Weights of a small mixture-of-experts language model, trained from scratch on English Wikipedia.
Size: 11 layers, width 256, vocabulary 20039, 56.1M parameters.
Experts: 128 experts in each of 10 layers, 64 ReLU neurons an expert, a shared expert of 256 neurons.
Training: 369M tokens, 5769 steps.
Below are experts of layer 5 (counted from 0) of a mixture-of-experts language model. Rows are named router (the router's row for the expert), up (a neuron's input weights, with its number) and show model dimensions 0-255. Each number is 500 + 25 x the weight over its row's rms, rounded and kept within 0 to 999. Numbers have three digits each.
Before each expert's rows: a language model's description of what the expert responds to. This comes from a sample of Wikipedia text that the model never trained on.

# expert 29
What it handles: Sentence-ending periods and clause links such as and, but, while, because, which, following a clause in plot summaries and biographies.
router:492495501478502463511507494518539504480483476537488510514501509514481488474505490483491504512490512489451501485517508441460488446532528476456511514468483500511475518562453469500525531508502498531552515530511496474495473517499468501476526503530514503496465523460512485524546496503454490430520473450504492471520484465487482465495514521519509557474480498516559496510479485528478519496527464474505480543475459520449525484502526564448520506480478485498474466497470432526460517496486479513518487453519487495493471511486530482517511472526451504475482501524511557534507500509486495480501515467488484482520537475509458484488503481529504469490494486511524541560501484535501548557488491501504480499462529515489495506519472471503499506489506520496528482462484510476506532504507509
up1:497535485503531493553447472510549507507486514488524471519476496484529494480506518494495506525513522516505497516507483491498501499494530502460538495455526471485499501466506473492473497498498490546570522503508479504500430526525496451505504501477528504492535542507483472519480490475510497514492504459530470464516507485462498476470485489518491536507526518558493523471508506546465523480525497509478496522479503538447489480519550552497507476462496496493478447511477483512470516495456489471526477490492511494479499489489522514445469466495533488468456507483498523503521460468485492472496529445436495491515467489493432488462477492531470491566512474508502493473473531459497534477474515525541492501461535520460490525509507498518501462507452504490493500484493489504516491493550505
up2:528523502488456533499482495536489504516483511550463500459480490524471482527521474475506490493483510489483557442502507485445489516516492463463467522467436489523545475507449481492483518511459502489508530518465473554497504519500491527513485505521512560526501485466514527478448483489518474499514473467462469469537484446503500491497487519486523483466487479500535514462522462481500490520490504491514475507528486540548513487502510503491539527480480510526530542491487514549510508502530479501515536449519490539472428493526538487512475515497465494508496485482536476491504503520499468535502490469501516469515451432512471499447531510485515503484482532512523552519511502510513483508517496508515507459503516512460519483517511526531510514506462523543518508504508507498493486515539517
up3:494506475539498472501501502533514514507537480474506492525493474461509488466472486445523511494503516475528492504469515545516524508520504512527508426501497520483497451476441474483456487505489507527563541457522532468495499462494496540524485494489479508487509507540521469498538515413481519489511529520502472472513544540495476496477483537493501495511529471515522501496496508548484520483475507454482506502550462530517478505488499474492488483513547486504498488534492499470465521478434507471513484461492538483504513519472492509530505498489544482520485494523533531516520495480477511511515479510514519545493540495494481479468497504464496473489519491511521536509511498495472505487473501503495463555510502537518476563484531463487524487486489455462497519504489497519471543487422500
up4:436540525514494485443523511495484451478540514510485515500507452520493481530497536506534477485483472464532489444452537554445491520485520468544498497479513507479520473486521482511494539495496505505499487518515491438466496504480484525465461489478509486497516435504521485497488499534514480519486498491492457476488493457519505497512500486522484467540505480517496532484520512460467520482489458542510484533524494531561521478482477519487522502516481512475558479537449488455469509494473505545544527449537487520495524522480489515471524470494512489482511533502517485559522499513478498525513504481502517464498517514522466491459525514481497484516525504487495489497456535546513526461449496482497469501505498498507528506500490460476514528519515509481493493490485477510517549465515492
up5:491487501513532517511501492496532483498521502482484455499467427524506512514500472505543503467536519496562513515500492472514496508488471496487547539497510520495495507506480462510547494492494494514464486503497536551506546535494483508497437472458529520484511527454474506495482506460464534462583487490496473526560490471506517493540464518484517521476506482482513476550496473506474516517486482528483506520523483488495514480517447498523502493457488483535456506500473524491513538509485547510511490504536515507526502468465540489489485503471522492491508502503494450466513504521467502470455513531536522502457473468479478509508505500503529471517488498511480517454516485501522506478485498526497529502532504435523505534536482516518486504498509509466510502539490482496537469574530456
up6:481470492526514533492496505503521470482479531508517544511469487476508491466478525505542529502464486491533489525466547497433471467516547519502478460520512479490497543448453482496500457507499491454559524503513482484497456507464469513470495498475494495516507471463475473525538499534480483511527500471528499476475502496455491514477506523494484521491546476508491513527515527524419490526497514520482455517481505458539533499474512481495467516502492516460528460516507470499471527500452493526477453485536519480487532508524488513470502523499493494500488460514541493494517469477518471496475527511491530426442496477511482471501503505497503495497483510516528452538538481513529499468503478510545512477483476507503470516468505466508518485533529489515493497479464517479527529494524539
up7:546485558503481509499467514513478504472484501457515534501508519496459524508468508509483464498481490453437513442519506478473488473500529524489504526461475476508572471486548501506505547483482513452513470476496487564495461544452499509522527488539502516513485488497503520487485466519476461474478477513476489502460518503492516502516514480485528484522478508482518525499508504504499442472508434482524464472493480496544500509516504541479544522536497489497504497495531493477517444479524467458513545477492478499477515516505527551549519516500476524534470516515543528466506470504492488507470482481493484501510521518492513532497508485498493508507477458497517546484485540503524540474538484512516499459510517527499468530499513505528508483503479504511564520486547495490498519445495500
up8:522499527506511553530454491509530491523525499473525507465517463518507469536539511466493495542502523528521448476487503528496516506480534483488478459482447528522491475459495520477476448476465506496476498473548531520529550508506505514527489503483447509494502502548497473465505496521452524557502506463472556513520482478493526516483496496495479484463521524517489520535495475495485560551542520482509476485498499481492522533495492527479477552493531515461498536494488461493535462518487489503480480440497497522504517516485486492498526496521496532529525477487460518453503551530497513494511499530539516531483520484518479485486532483518485486515471474487455516490464513502479545460542482496494486503507486497492495498495524505493493521522515503458474512491573499512484456512471467
up9:473488480474522488479501505499506481513468474507520503495511538515487526520492504524413493483506504516550527508507519494524504450498489510475481520511588541520493518478533486469507478477517536508531497546474493508493452453497486528494466483484519496508491479505465456526527500533496434478503504470513516527577524459562493492478506512514514511538475526465500512511508530522543507523500485504466502538532466472488476527494504531482463498505504503486482489493469505498519512468526495465499484569481510534525533496547534478557502480498465515467514504552501477516501468506469503499506525502499497437479527515490448500495466503525489496502482486494530480510539442492451505490473511493481498485505506501512519536527497518477506513477524491469513495469493549491480536515490503
up10:463501496478464531467524505533491536526553482500475477459509474532504458561495500492488466495510478501489540482508487467456493473526465502503485499515478524516503508499515479487512484530511499572511503459503480537512488515497513535480496452485480503483521487510536483483521537452461485496476530519489507490443474522469513480527541523519478506477532512505506474520548467485558555452523459524505514522497543545490514514510473532534532503501509511500450496468502473480507479483479514567505471542463470490502518489463497493502492537521460496478488504480464518481518494458477508455464498498475517495534536525525491543504502493515468454495494488467512491501461488479517514514472473502485473509497523493503490493509465508472511483512510550476471518507518482553518546476476506
up11:498461544476505553481562472501540521512505494503500524530515471476474471485458537492495489503505510494464437517507514477475520559474493525548493486451452484502470497469487508471554487483514537527514507516487497477519500472494531493502515491499526489533442482485501483479502479495496490500509524483506523532487507494520494479457534496447461499475472521502521503494481517519541511523506484405486521482481521493520519513505478531521508496508525511462467488484488520508533504489448432534442469484514517466510502511483494526477487512539495525511501434481505513507489478504472502524460492491494475470476536543494507493533503422462506477500505550541500486517495481475528516520513505503479526498486506500540492477507516503495515520500457501501503469525489494476469465505538496
up12:464486504486452507469540473538462497481503512536514473506534475473462530497535509496513506449502502541487486503532478505503512498447458472495486502520542501507510514521476455520550504500476478504500475519475483491460525434516480502524504505523490472506507494492498540510493537501542497514503509505513479504501511484522465473524481527477525487537473472494505565503482542506539501484555467508449465522464475447523519506495508507514502494501499501496466483532510485502414494490490467497493505488516551520496472515506491507480502470503540489509450537494460476486535495477455527500476527524501478481485547497549478510459522476505529461509504484451431476477481484554492552493511493504501462491456489500507489530509491517468494489511493474505514493465485512499516542506477489
up13:507477532480501483511509508489510533535498471519512477517443513501488482455530504482430506496469490488474513559513479477491477499522499484449487508536537522532495502526530488500499543473477533563512467474487501517535500521478476481508480468476521471474500529524511456491528553527529522523517534466485508539517462445489476474517439495483519538508453479514528539492510538510507495519558514528494486532472484523452479523487479533480532506525511480465522556534488468480488475499537511531511453484520501467521498501479508460483490458463488519482518494508505542488501477497510502522514480518457493534522493532499526497470491492540493499509505542528496504467457453493454515476494518528497510539476543514527508508487503511499460498501505516471510493490509523475473469492501521
up14:484531507467568479534490516493504482490482442507459485466500524526526494478497472477524469514460520520494515493506546502550477491509544475528508480514517529502550498491482496491499549545493485536485502527495476431477475473528463532490509509482476500460498461483493482514513431475492468496493528446488519502527499505493520486500544510516499529530488502518509492489450498491445459494514477472491466520500489530469498514514515538488521497487483506467550504549496483458483510484516521485510498477528508464471511496494517522495467506537464488511433557444555533474537499521511499481487515493494485449506485507514497501447505505510484458489546491528468497507445523514499519490476530505509479513493484538516508522489492442475483496508488491495497520486493467493493526527527502
up15:490509455532515452487515458496498468484496501431469522481485473504490483523537510534489487517491521519484503540534481512505506472488509521500487461499473521485501515503519497516520467503503483500529494517529492492482563556473490482460476480534499511541493544486498473492529506498528519445492474489500497533440447502513507526511503495489453552492545541538507474511522542525485515473465487530473486495468505545535492525510469522439502468496524495507497479461467491495423547504479447457537453494472502505509475504477505491468495498500494475448491492483492520520490528525461474471543507489442527511525501501539538510501517512553507493494448522498529499503509517501460523516452504503534467465524482499504485523497500514503491489507496479497498489494496513484490476513529489
up16:526502442523525451469499494522552475494519508473478496501563532485492507529536483524505466506505482507528474466507533466507490527530544489515480503490465497517492494515502472510513507484484519488498490474529469463494497461525488512483486519529525498495478509460491462480545530491466467472498566519498513516496458470455531463520522480495486491502508492523501528493470487561508513480553508516484499489491476542520523505516505523491508485497522485504542515502517439509490492521492484467508478558504472482528475497491493452445507486479537481475433512504491503477535495529503461462483488546436510462479539486544462494489498492495518473462479490512500524523512526475498515489419500486507478518487463501486529521519531491521481524508489476479519457507498484495488521547501532
up17:499500535451473486479464479512512522503472482511514510457520502463497511470502513521510469521478515530501496557514465479478498502480527498492498506506470492533470488487563504484540520477473491531569507500542551501537479484490510487511529501517516494495482441478532494474525507459464539492517498494517487488474473467474486514518488515480500549513486477508504510536517443491536506465503514460526477486484495501516550457492484556517505492482486484467539495476478474517564465529532506483440547496485521461513560472482478508493472468501486520503527509522474479507507486506476513502510490490517502497539505506507555481516513459490528506512459487509470472506484429448514507546480500493473476515473487500520469468467483523478504522481507462497507545531518488533492479497470506

# expert 34
What it handles: Prepositions and linkers joining a noun or verb to its complement, mainly by and with, also of, from, which, featuring, alongside.
router:504518497479487514492472510538524515496520506513528536502500501503453451433496500483471474519471539487468519491530509469513487484456518482472517552488498483528524483533470495469541527503512479508520524529490495501489482531473477496469504530522504512527490503526478495529449467484507463492535469476488530459460467486524508462457483537529510530488491470481498510527477483536465462485517465485479453526539503526478482488491516531467555519497522489523495474534518471504471512541537489488492490462577513558507474522466519549482520477488486495536494524520534523506512518473466531503470470461486473495499530486533499479457516495515492506490483493511512527504468506517481527491486481474525515500481519509534494509451482483497521531467517521474519489507501524575516539517491529
up0:533536428512502478506540476482536528459492543551525487502538527489567528506493475507512452537518507502507494465511483477530444456491508493488536521465503472500504487509515499465523512487552497460560497498488483491477469560491530503507490515438525467542508456499481483554463487506502500517469557501479529455494535477498510490493540528498510524526473476504531493493530471496522530472530500494477517498492487513477503460486495465501490509493490500469469500484507482528477564487495491525492488484472463494522511541482520523519575502490474534498518498504489480526523510490486510472506482479507476487507471496477508494504490465542497491505494480497517548541503452500485499503488496496521499490501482567479492515517512504490544505496505532515499458457521499483474502548493494
up1:527538487554513474495506503545457502446506488488501501476488499512519532514470480505516475516502514488486513488518483467505500497447548493497519529522505491505504523556508487537489512517565487527492521514469490486474498524510506501505516498489526561492484481502536488494534494511509500511526502509460490485443535518480494470509515552537505498504489504494517494498499453513488502510529522484525454497503517538549515524517514466489499469521501508482460491482469463565506517488525458508526460525476514562506503489456493538508538494515477494452496501494523514487543512487513505506442519464512466494530491464528505498468495508530485492460531487481492480561544454554514541535499482469500503563491491518519543514496499496470504519505477519473555487475470529460499493543499478
up2:502530478430534521459513487487529490507453475479533501539489466559491456481494493523474464556495558424525486475553498534481485501477497495503507497553455428477504478557539507509519508529526479523502479468493522498531511470486453510507523543509506494554500424501501501522489477516465501486481495500525532518493503496495484505482472514522519477500503512509504510484473492485506505484490508510463452524462535493491513488517494471475476497467484535513526475450461499511497513553481528485501522493548525511531509519486534491515559477511486460485492508519473502473478483516499486518530490530495483490539493535472482485503509464489477525444460505532500526516471509496523502491509466467478491490489476510474520498488506489505512521489509508468510523502498466469523495471490504
up3:488479483509523499472514509472470509492504479495502497511508486476519519536470492494505516483528520486473486530498503510489504497509507513469530463487485484482527511535500543468501513556533523496527567511510511537508509529498514472492506514487484501514467522508529486471513501510463453500557452470464469472480504525488478479502565506532538482517503505487473534471485466539481514459531466477512496550468471510504540531507530539548479559480525481449468476542485462526473516545478521474491469490510499474504466505495543496458537479491506526495498530500532493555482522479448488493497469499518457487464486463513513517492496514519476529508499492510470514471519520498469549486491484491507423492495455477532523537534489515458500510483515500506513519515490481493548513477527474
up4:481499502484486483501473539485440511495485527548552486453505453498517485494499507478528489525486512501483488461550469491461486494493543526480505482486510471546513480535471542538496496500455491498495487521443492530454493503513482557497491543488491493510511519507501521533495465468480525486484503524476491531473514529502525500507489494517470485506464479491516509550520483513558490484492496511510494501501518514500451442527484501524529499476473508469478551486498471510524512526481484468471531523539519470486497440450510520516519520474534507516494518514468508545511508515492471495515495482484453474519476485498456525493492535515490514477475538527513530450464491559505474537501506498501548526495556480482500546492513494515522561497516512495484491463498485478454493522468473
up5:521528481471481513481526519483484526498518488510523528493515554496496493498509460482485478555501476461494511489520546501482478449480585503507524531477526515491477540485441500496524471514491474499492497514483498498491469478500529518489518498524477520480511476512490490547509535494471467504487475436500497475445460476532523512479436474474513487481550493513517520525523497503501517487520524524445478504493509509483528471500546527491497520520512466493474473504503461514496523480500510472527505463517475540533503504494488466487513516505462453519486508493494486479491493507503524516458500497508517473477500493507495502554469495573495532508514510492492486491491488519484529541520482477535480477480451512475436539513503467493517523458466558479514431527479477491508515497450492
up6:475550487499537501493504484481520556504490505504475490531528504518538507508492490463443508542479494452447551530576490492497510487478499532530524524464447480535494505499490507484544516516518481456498541532480469475524510489474480507495504539518589502525445488485484533529514488505478485470515519518508480479540477485505515509522510502515503504504487487523553490500464477483523480506499464474471505570487488492514554509527491513517505505493502446498507474486491480543506503524531493482500533478549532520524470472513504522524470504486530486532507483536489531491492510453496487530543505495496460517453513467508492510469516516528483518479500505516486496548522492521469507463470444500522507489458501450514491512480506463486494523490521484503494513492498531511515534518465493
up7:511470477487517517478494472477501561551540487532485477523480504504493479483488515443486463558461566487523510491476540482505498505518484492468549498503481506475504530471490517513517533485503478499506480489545524473481496536508502514485475496521510516558498471508520504507516482465506520499552492508470541503528493475510517525496517489542509509517496499461562514487502494550485529457489473513529485503478527532452512494491505484463511513473503499514470471483460494490524502496504441514476484498481512495522475538495512522444487489501505482528494528483511499524520512485494500453501490489438484477529513518481455534488490459534463498476499519499527488538501502544463508526481489462466469482496453499535484574553465520487503515494464528504535536505493462538492495510531484
up8:500457464506488483526445474484556525496487478484496526513502510512462445501495476497516505488507500513483506471492540460502506523507484494498500462508488449465475492511506516503499496542529469527535492480519501516475475544467436469472524514534509510524468458444472516546481520448483495485555493519494470493521473506498520492494483544554529532464506469425482499479514462505497498520532481476459484532528445530537522498494510497441494498443546471504478475476484509503484462515493506482516498504513505480526480522488558475477529536492486539480504516467503514514504493474522505502501513509479488480491507503502513509506521477507490491516479472511535534512503506523442514531500468490548508504447503497517481549494515514517486481489463509481510529466502517554508474479520507
up9:514525527485519498541502535468478473503479486546530511526495495505468515483449481475479505491474475510481505525479511497498503504468476513460509471526480495474560538496492515527491533450499517535494519522476471496481507503506506504457474539539485506534505478504490539487554513499482510498523527475481475469504526514546484462485522462491494481525502489505509518513495479469565491493506558531474499487487523473485465444538519540468531550479524481529528480518489485491473486513497465503529518488494498484509536503488522511474516484463501461496522489518512532469496517519494497528538522480508494475476536531489477534565456497502517444468503499515485531499500521517498515537506509498477532527522423498480514567563465553518527494517520506482514511487506470506489498544484520
up10:525466522524443472495484468524490510519482529517470551488483554478532516502473434477498491492506501504491506491510465496511523459512505488465503465533473488475471480548511503465538491527526521513500473459480499467440502510515477506520506487511490526484541465529482504472516490524514504515509465457480473487492500530506573501481517496461550521480501553509549534538485489497540451472506503522480525533498455518494546480492520505485546522495489456507522471457478537495496533511485509489517484521478545512481493505471497519484525540471541527492518487490513517530523469510473487496504510513521507496493484506509497517484546530484505521504472527472479489514484512516463493505525481515507501523453498514548480511468466477499494480475543487546519490502493501478520546495418516
up11:487526490479500495456524478498518501477474447498503488468511485504453484461526504504506506544495481464501511446525497493456488473501513491463549537501472450525492485507475505498529541507510489515503478515503475482505480504481482504511467507533553516468499465487461421509500506532521528509498499501478469451475482494499521533555495561512504495488437487430502491511492503526488479493505467506467496487520485510451521505516495485478460525501485482501484456522519488444501525562485466498562515459510513524522519500509541490512528484498484502508496509501505521521543524472533500503495471547477457441508507487487496489502505523524468503525494513547518516551531475457456500489487511493457465491504532503530470473506487495470548494453481481500508495478489519490499504511478513
up12:503484528502476523531517501515509532547504466499467511531518469477546528434499484494468512549518483488484487483526525504516496505538497473514473553477450502491530513521460504518506498502510495514511498495477541516528511454497491485474482521499507513484476460497496504527511473515541571431506516477543488484520514510499503505462468495500507508526487496466541544541466483508500521492482499495518469466511513493502487463491520517481513486515489494491492485488515513509510485516462518504525498552492498454481467464455470521495525534489523474527490531451484463546495517496495482488429447508541461495480504484541507538484481476490503512488497490494475482499542521495511544517498496509533478458523445514518468513487475519537511496498434544485537461472522488492520453479497476
up13:502496509526497511465464514539466523500489459511535460463523506481506473486499515491474505488505502495489474493503466522512486513512522462472494520500452525496498494504523473491484537483511472464474467521497476530487503496486515514468545510543509508486526528493478511566489497500468458465491485467492449493491512514481505519503432505508518548500495464499524512486480452543490507501530516501486507493531512530503461524494513508463512484534564475504488502555507484457490548466512473529561502533491474542489501513475520528520499450513498519471538518573527514485522500521470550492517508483498491478449435471496485496441491533485516483497521469529537507519476473502538520494474527447530512516514477470535534474492511516512503501488526519501534493499481523497527484537507508
up14:529466529527523492517479536520509509518520483491504493530555470462486469475512482500520507511497503468495497522518540469451453543526536481493491456478454479466486540469466504460475522503458514463479500503511496544504513473469521504420508510457537473497505482501479510545489507485488461549455453495480464462503546455487466475506540541525523530513502493519470498507490487484495480511523501502513515513497510489535523473530515499501517496477465504489463469520500460503453494498484490478479480449539503484471478480490508508483508511495467501537503516520542525551512532471517506544453473526461494472500496477516445489487497482463457520502469481504505516521520523463523551512534514483527480468510508470502484531499493511479503486493501476490530521523519487491543524487472492
up15:517512477447488537530514545440504501485505486493456485464470474510477449494519472500502539500488505516450560527567533476487484494462480543530520505509523488512501527516457503457496549519527514505476468508492494515517454512461497490474496526493516506460477528516433517465560501487508502506492486486496520468459499494478509487484507563498465493495497524490487481465491508537530472502513459464491512513490510492468461506509480490492545527542490493495440510553510522539465473498485503563508517461487495526487491558513473489505529507500519518481496513506499499484517505485523493490483477525473528511510535496481446521466512484504462505493498520520497494485509517479474525501531528488489472472503522479542501460543498471497476540528500517507529482498485512502496532511531458
up16:498482441509500505472488513532506535522478502553491497511495453534516530495481499502526482517497519479494529525547537483518511494500504455504523479506466478526456519485490484486500545500536515523496499554509481469491552533491467549502512490498560513495467506488508465478505499480494534495510527478548486467552511496483563559515476474502522436503514496470513561494482427544506486508487504495499542550519492536433519479481505504442479508454493515526523513510470532499497532507532497485520470471528497506513508475454484519485520510492521498484509473472485565497482501498450509488471511527535493506495487496509482510507474523497507502524531502536544497491508494500467474509496520497505484464497535494493463497505484487426535527500511519505502475484497478497494490518482507

# expert 17
What it handles: Word pieces inside personal and club names in sports, election and music tables, such as Mac-don-ald, Ad-der-ly; also get, got, Your.
router:488466479483481451480527427509524507546524500516539494510536533534475462518493492463466476541530525484493505509523529476486478467495551471490523498483496471467497500527476487485519531507522491524530535534446545490471492520481483540477524513524525526516472485522479482524499469480527476480533483485518537489496512473513476515474512520521526539479474511481511517484449480539498566502509484472485493529509514516500550487485529447498470522485495477493479476524528482515456515527498478508505489463526491448504489528489538522515519478468480487481477517522458519498522534491484526492483461461484472482528523476530488506520531474519471485473485522533530528531498503522491520535492477485534525496470571509519487533514475466467536524495491521475520474498478507514498533526466523
up0:462497484495454507476467502587463488477450504500493526484489509474481524463486494470526485473518535470542518503506487474492491502508470491493492487501481528489541467493513497528527487494509504522518555522555493492520513529497511517462512502527527491482504451509533488522533488510510539492461452492486496498517525437516485540486512486505487516537509489461482524469486497503489526537492508468517469458526533542464503493462557488497515501489506492459484503493510487490458571485509504546504506495521547491516474468464541491562476458527514491471496492495487486480483485454494491496485514524524478519487519497473489484495490512510464521503537511515514556589506498477487471481509479520521523519496477514509507516518481480482505545517479528526524514544456523492484471536486500
up1:501512469496455522500492486492494477469504545534522509508513526467537477519456472480486451481473523506523528496487478536467533493502522502491537549486524476506469520520492484499486482537527473511486524524479487507489513509496503506492467488486494558519507546549428472506512497495500451449479420504497478495463481481507523490477507524470503486493493521543483489508489490478478504448545512499493486501506538581502469521499525545522543502466508485505479539499492487490495481507496486517507503474488499489470486518443495551510529485477474492485488503493497512469512523535502530510433472485467515502528481484543542489480511511515482557473492489481485503490526514492442474476466463485506456487526469542526493502501473526479520491453492507497511470477501507498497508538456474
up2:495532498465435575496515486476499524491499490533454482513501464516554471482506481454485504488523526478472491491493540515489477498496521476490511504505437509486498485517493511463508504517511452526538575509492532479506475512467525499476490468552492477497501514525501489457511498465535490436511480455489489495508513455506530522510466496493502475467520517479515505469517442504519460492507539504487503506516461516471462481474469495461462532477469442525476463516509470507492538493509499508500506470506468515535507505466508513482508517497495488519488524493476528463499524462514497503486518519513511466535464466523480525487507493518503541504475476511524534484510528453459491508522444513494492509486543465552502534519513463478505525490503516540485486512499453507494512515521543
up3:504462513489526509461542522553472502504478538525506535521506520481519460510456518495479495492491479487509481543505540503490517503482504520505524498471468524473494518494478492481485474529505490514529512489486503503477488485516470480489522500459521487494481497508518470470524523466481491497545508520456495534565541502547517507477486520526495475532463520464471496482501491469533487526500483475494469497478478484482490489481481492505488533511509510483491482434494505527529494533435517518496549542533487504467552457505553491494544523456477493495535514466510528503499459461430520497504477522489520495497453504448458497459497489506451538522527489491571505512492494519505486481459526494479489544442509489510503510539477491510480452519487487506515485482496525489480492532475536
up4:512515523485499460524501473491586545509519507482490531524490479519488503487527470479500458520523501489500511502517492476520429484500515469515499507514485494445490532523524480479509474508501508542501534512503484537495525470524506531535539522529454532473489525464493494541487498518484463495504471477494465484486506548492501454493519502499533532496514494514521490505503462501538509518505529471483474495490489496467511418504517545502509498467500501533545486494520481498535547523484452452491496481515479495492485507463496532481510519583474483492481484508466498483500495492520500479508475494532516522513505446477503518453530469472484504495514550509531534515494444525509478445502457421507501481502479513482511496502501534506528534482502526528481507517460479486500507502502535
up5:483493462491492501552516500497504512486482524516523508529517517497510433471476496509472520558514508564480448490474535448517490521474478515456528522519494532460533494507498504502521503468527507498537520549498535547472501522477516494492488542523517499493481432506491454489507486498502481501521503501488520475533468508507478509505516485511526528496487496486513526491515481521481433482530475452469514487501493497492522441462549489510504525492514506486463451500508466527487523570511487476483479474488544487487496484496548504449527507489491506484497509511522531493514461530433507476533505475477453458509480495523494503512490472498488510471468454499513506483489500526493488489531486472523498472517494483495475520489496526516543495511465496511536475527477513532482525513420517
up6:532505471487500471453479507519537459505546516502521472494497492493529470489509480511483464506493520450483532467469544520498467547504490455495522489528482513446471496542456491522474454543494494507467495497510499487530493529506503485466514514482490550524490470421509480514510541500485459485509491495503514482478493482474478527518481493508507479466535495545489499520504486477516519490458521495518468505511468497516523484454475502480505518489515494475494457477477497522509464537497518485507510498518481466488490469490569517479477492504478457439486518480494471497474506483477510484482512533535479525497510429458502434495517506467531504457489486441528517508500492506552512517467477480489536493463503497493463500502485532520539539530448515498484487466503539509506485516517480
up7:487482464440458453525468473497554487491501461505486526551475487542530475485524466466501469534475527499500500482512503504517492474461551522530508533509516497492454550525488546475508508500523486500550485484461492530494498457488474454466509486524512472495528513480522482501449501516557490479483508503467521455473498470506477470508512463500489481518490490490529497522511462513509458447507484508473506515517445496504494508537492510515462500504552448555502481533522522483448476515514489483528476483518519489507517517512529509515506524488484507497503457489495527482507530480477482474539488484501481458480485470477486507493452480480487496442492514504519480449473518492520531522458497504508532520466464497491496498537524512510518509538500481479505492504548509558483503499535495
up8:482479475531450509519496555534529479521511465515491496481489508523528475481510526523508508513490483497474503511516527498493467507494531518504533472513486519512496516488510475490475504475469446513481525489516489494502506513508513528511510518517505496499476481506442501539558517503484468482500498488507509447450509500489467468478491469525528489528512476506476517538514560520528477510521516494459506527488491480498552454491501470493467495494497498525481450514452503501505490545459527549471527506495535504470486495482501484479472545504499423473501486463487472485521489516471501481476484544477513465522518493495526496499522520541530541473550573505515519502526486485515507463475517495524494489528517511537523519496504469489466505487455472435511479506475490483463527527586503
up9:527503501524508537509498546475494489483478511532577529476509504504498490473474460498508523524490439477499537468474510481506510426475490506473514457507492493503483509485491504475467472498494483492499497485505487482494465568509512510478493480520502553492497488557507577468513494507504519492507469460541506501473492509541527494504540510460519483498499469484488472531475481500478535514482505525512470509479501488465529450494509468472513502476542512465498506458475476513513496529494424525503526506506483502468521489489492502530536487506523534452509503512507481464523481488545558458489500497477502523502492475485519499464503459532481498464524499478510496506531543453479504470542469517483522455475493496503529500462476470509515511471482475530485501508561523508507493500548470
up10:554486498478516501495498507523453495503501527502469474515528456459457467520533482469517476486507505516496516530519472529475516500504499511513528517487464505502517498512489515487491515489535462525541477483438502496447479504511492475521519514550525453524508519480460483491501473444494458539467470530527495539497508480521528497445480544464508511487500516483473510567448460467451498447467497515511529515526478509522492486529527517513495524479469492521512527453488470486494480542506486494540524493522491496489526538490494510444470489492491477457517526512489493505503496486485516485500503529471499522559498495517545492488489518546542528467447501492477518518482484505519508481534489479503539486479511526484505505496529471452511536473504508513482487481534529528484505568507510
up11:467496499497508484523477541510492536507484523487497441457546516543527515492483493471490516503501486505520518476511494456432489507454536508519496516507485524474492479514455502521517537507493507481481455486484522516484505421495503496500525487489542457484492538525522515501502426497513453468511548486445524477527497468502540497513498503540484482509517524508482504500499535538548456521494506486459505491512482506471490535469502514522498499525497463448523469492498502576503530533536521507502544514476477528494469509518491488481473498483492508467495495467471531456458485500480505491486489485509457513472511507500447530512500509495503526541500524474482540493488501538461477489488472509490495528485492542471493506495520478486505529447478490492510493485504517504478507512415489
up12:496502490542500520528519509528483520445473471511467492472522530538511504488521500476470487508507489517471553540480507500466449481504509496508468525519502498525538490491500490478501500492511552480546511514453541498471475480505498511510483494535520526472517509511455509479515479532505455514514494504484500471519519492497550514490499503514500508484515508449487492506500513512492463486503491491453511538509524474485513494509485523482511516484468447508465454521439515488478506489509441494482488483501507504472463514467488537531516503507517496469574531519566509574519489505511494480495505473524477507495538476497492527471507491462474538508537463509475518557527437535492533489510506509517484507466504514514480473524449438503523487528516473522470509490516543523451520521498465
up13:533476510491493471521517534522523506443517469490472487512527483526493501504482503548491524521511480492512481535503497509486503464501506497525489517478495479515516504506501546489494502519561507522520505507501504495490471491522542492492528492478481468522500519472491461536510477512519474512451451501519452481546534468509504512556521536515519490515478541474539513497507469552493483512501524471495489529520459485485517467490520517520508495490516460446489517488511500510491481487493504514503507493509501522499543536506488475475457526504454463453482479509521521476526409474472529465487558528486497514541478493475469520486477507471485495499484501538562516491488501572442529504489470523525500457526491486478532499536520523503516501546447516501506513494482511483469547532536512
up14:501488496483482484495511504500495480515542486481518523488509516518514493497483508464487485501475522472510461475500477476485475495493480506477463485511514463523432532530523442499543519469473499527512499537480521578517505480498534500448489462526493522533491516536488522464509471508493543474479457497487523483529511491529496489481492516492528520502488506514480516499489529523486495506520502495450508569430496501523505483445485464503487524498500503511459536499504473542504515503530503512514514442521499479472511545515499536510496533481493483504468477511530466479562486452464465492523476555500506546502486501500496497511537497518430534505514517478460530495512498501508466529490514533512473485453516489475474535509507526455473522510509520489536518532457467499520555488493482
up15:505525490498499496530511515471501497527521518499519486499449524542543509472476493497489500495527482491504472500543512510484489481486512456521494519488504469467506504490500500505521527540532486497544550501504514510508459482502483505501508529477512497534461508473475529554496495506461476486482461463506522509546509504520506522494456513460508515511496488523544494491483489532514497466503488470538466502516511503489485462482532552516506542499479486480492461470475494518483486524498508529493526468490479474481504490455488508447557479483526478490436497517536550484493455510474512521508513478465492488481527477520514518477500496489455457505519480525491520473508454474531515504465530452509496449452538484531443483536459502508500482503474532398541501503491530497534472521510469
up16:495497463503535476508513468473524502444510527507513488472523483502514491496478508460523480488495522484477513503558494505526509459509504513511519495501497513506524495523450507506559488487512494547498510477498481480504519525537507471493540513489500502511471482502485510528488499477523515510536495490476487502537481485493499480501458521529491519471458527444523480445510483519508496513552471508494465499483490537452532446493550531462510514510479498547466447499520518543522517486505483517516488478524545488535491527486528501484525488522511497524495592491542525505502464507496544494494489510430501479517471495489452498476477479528477485518497454496531530495515531521506552517468501498527530490482523506493495511562462488438499517523489532494503436509499462506483473497520464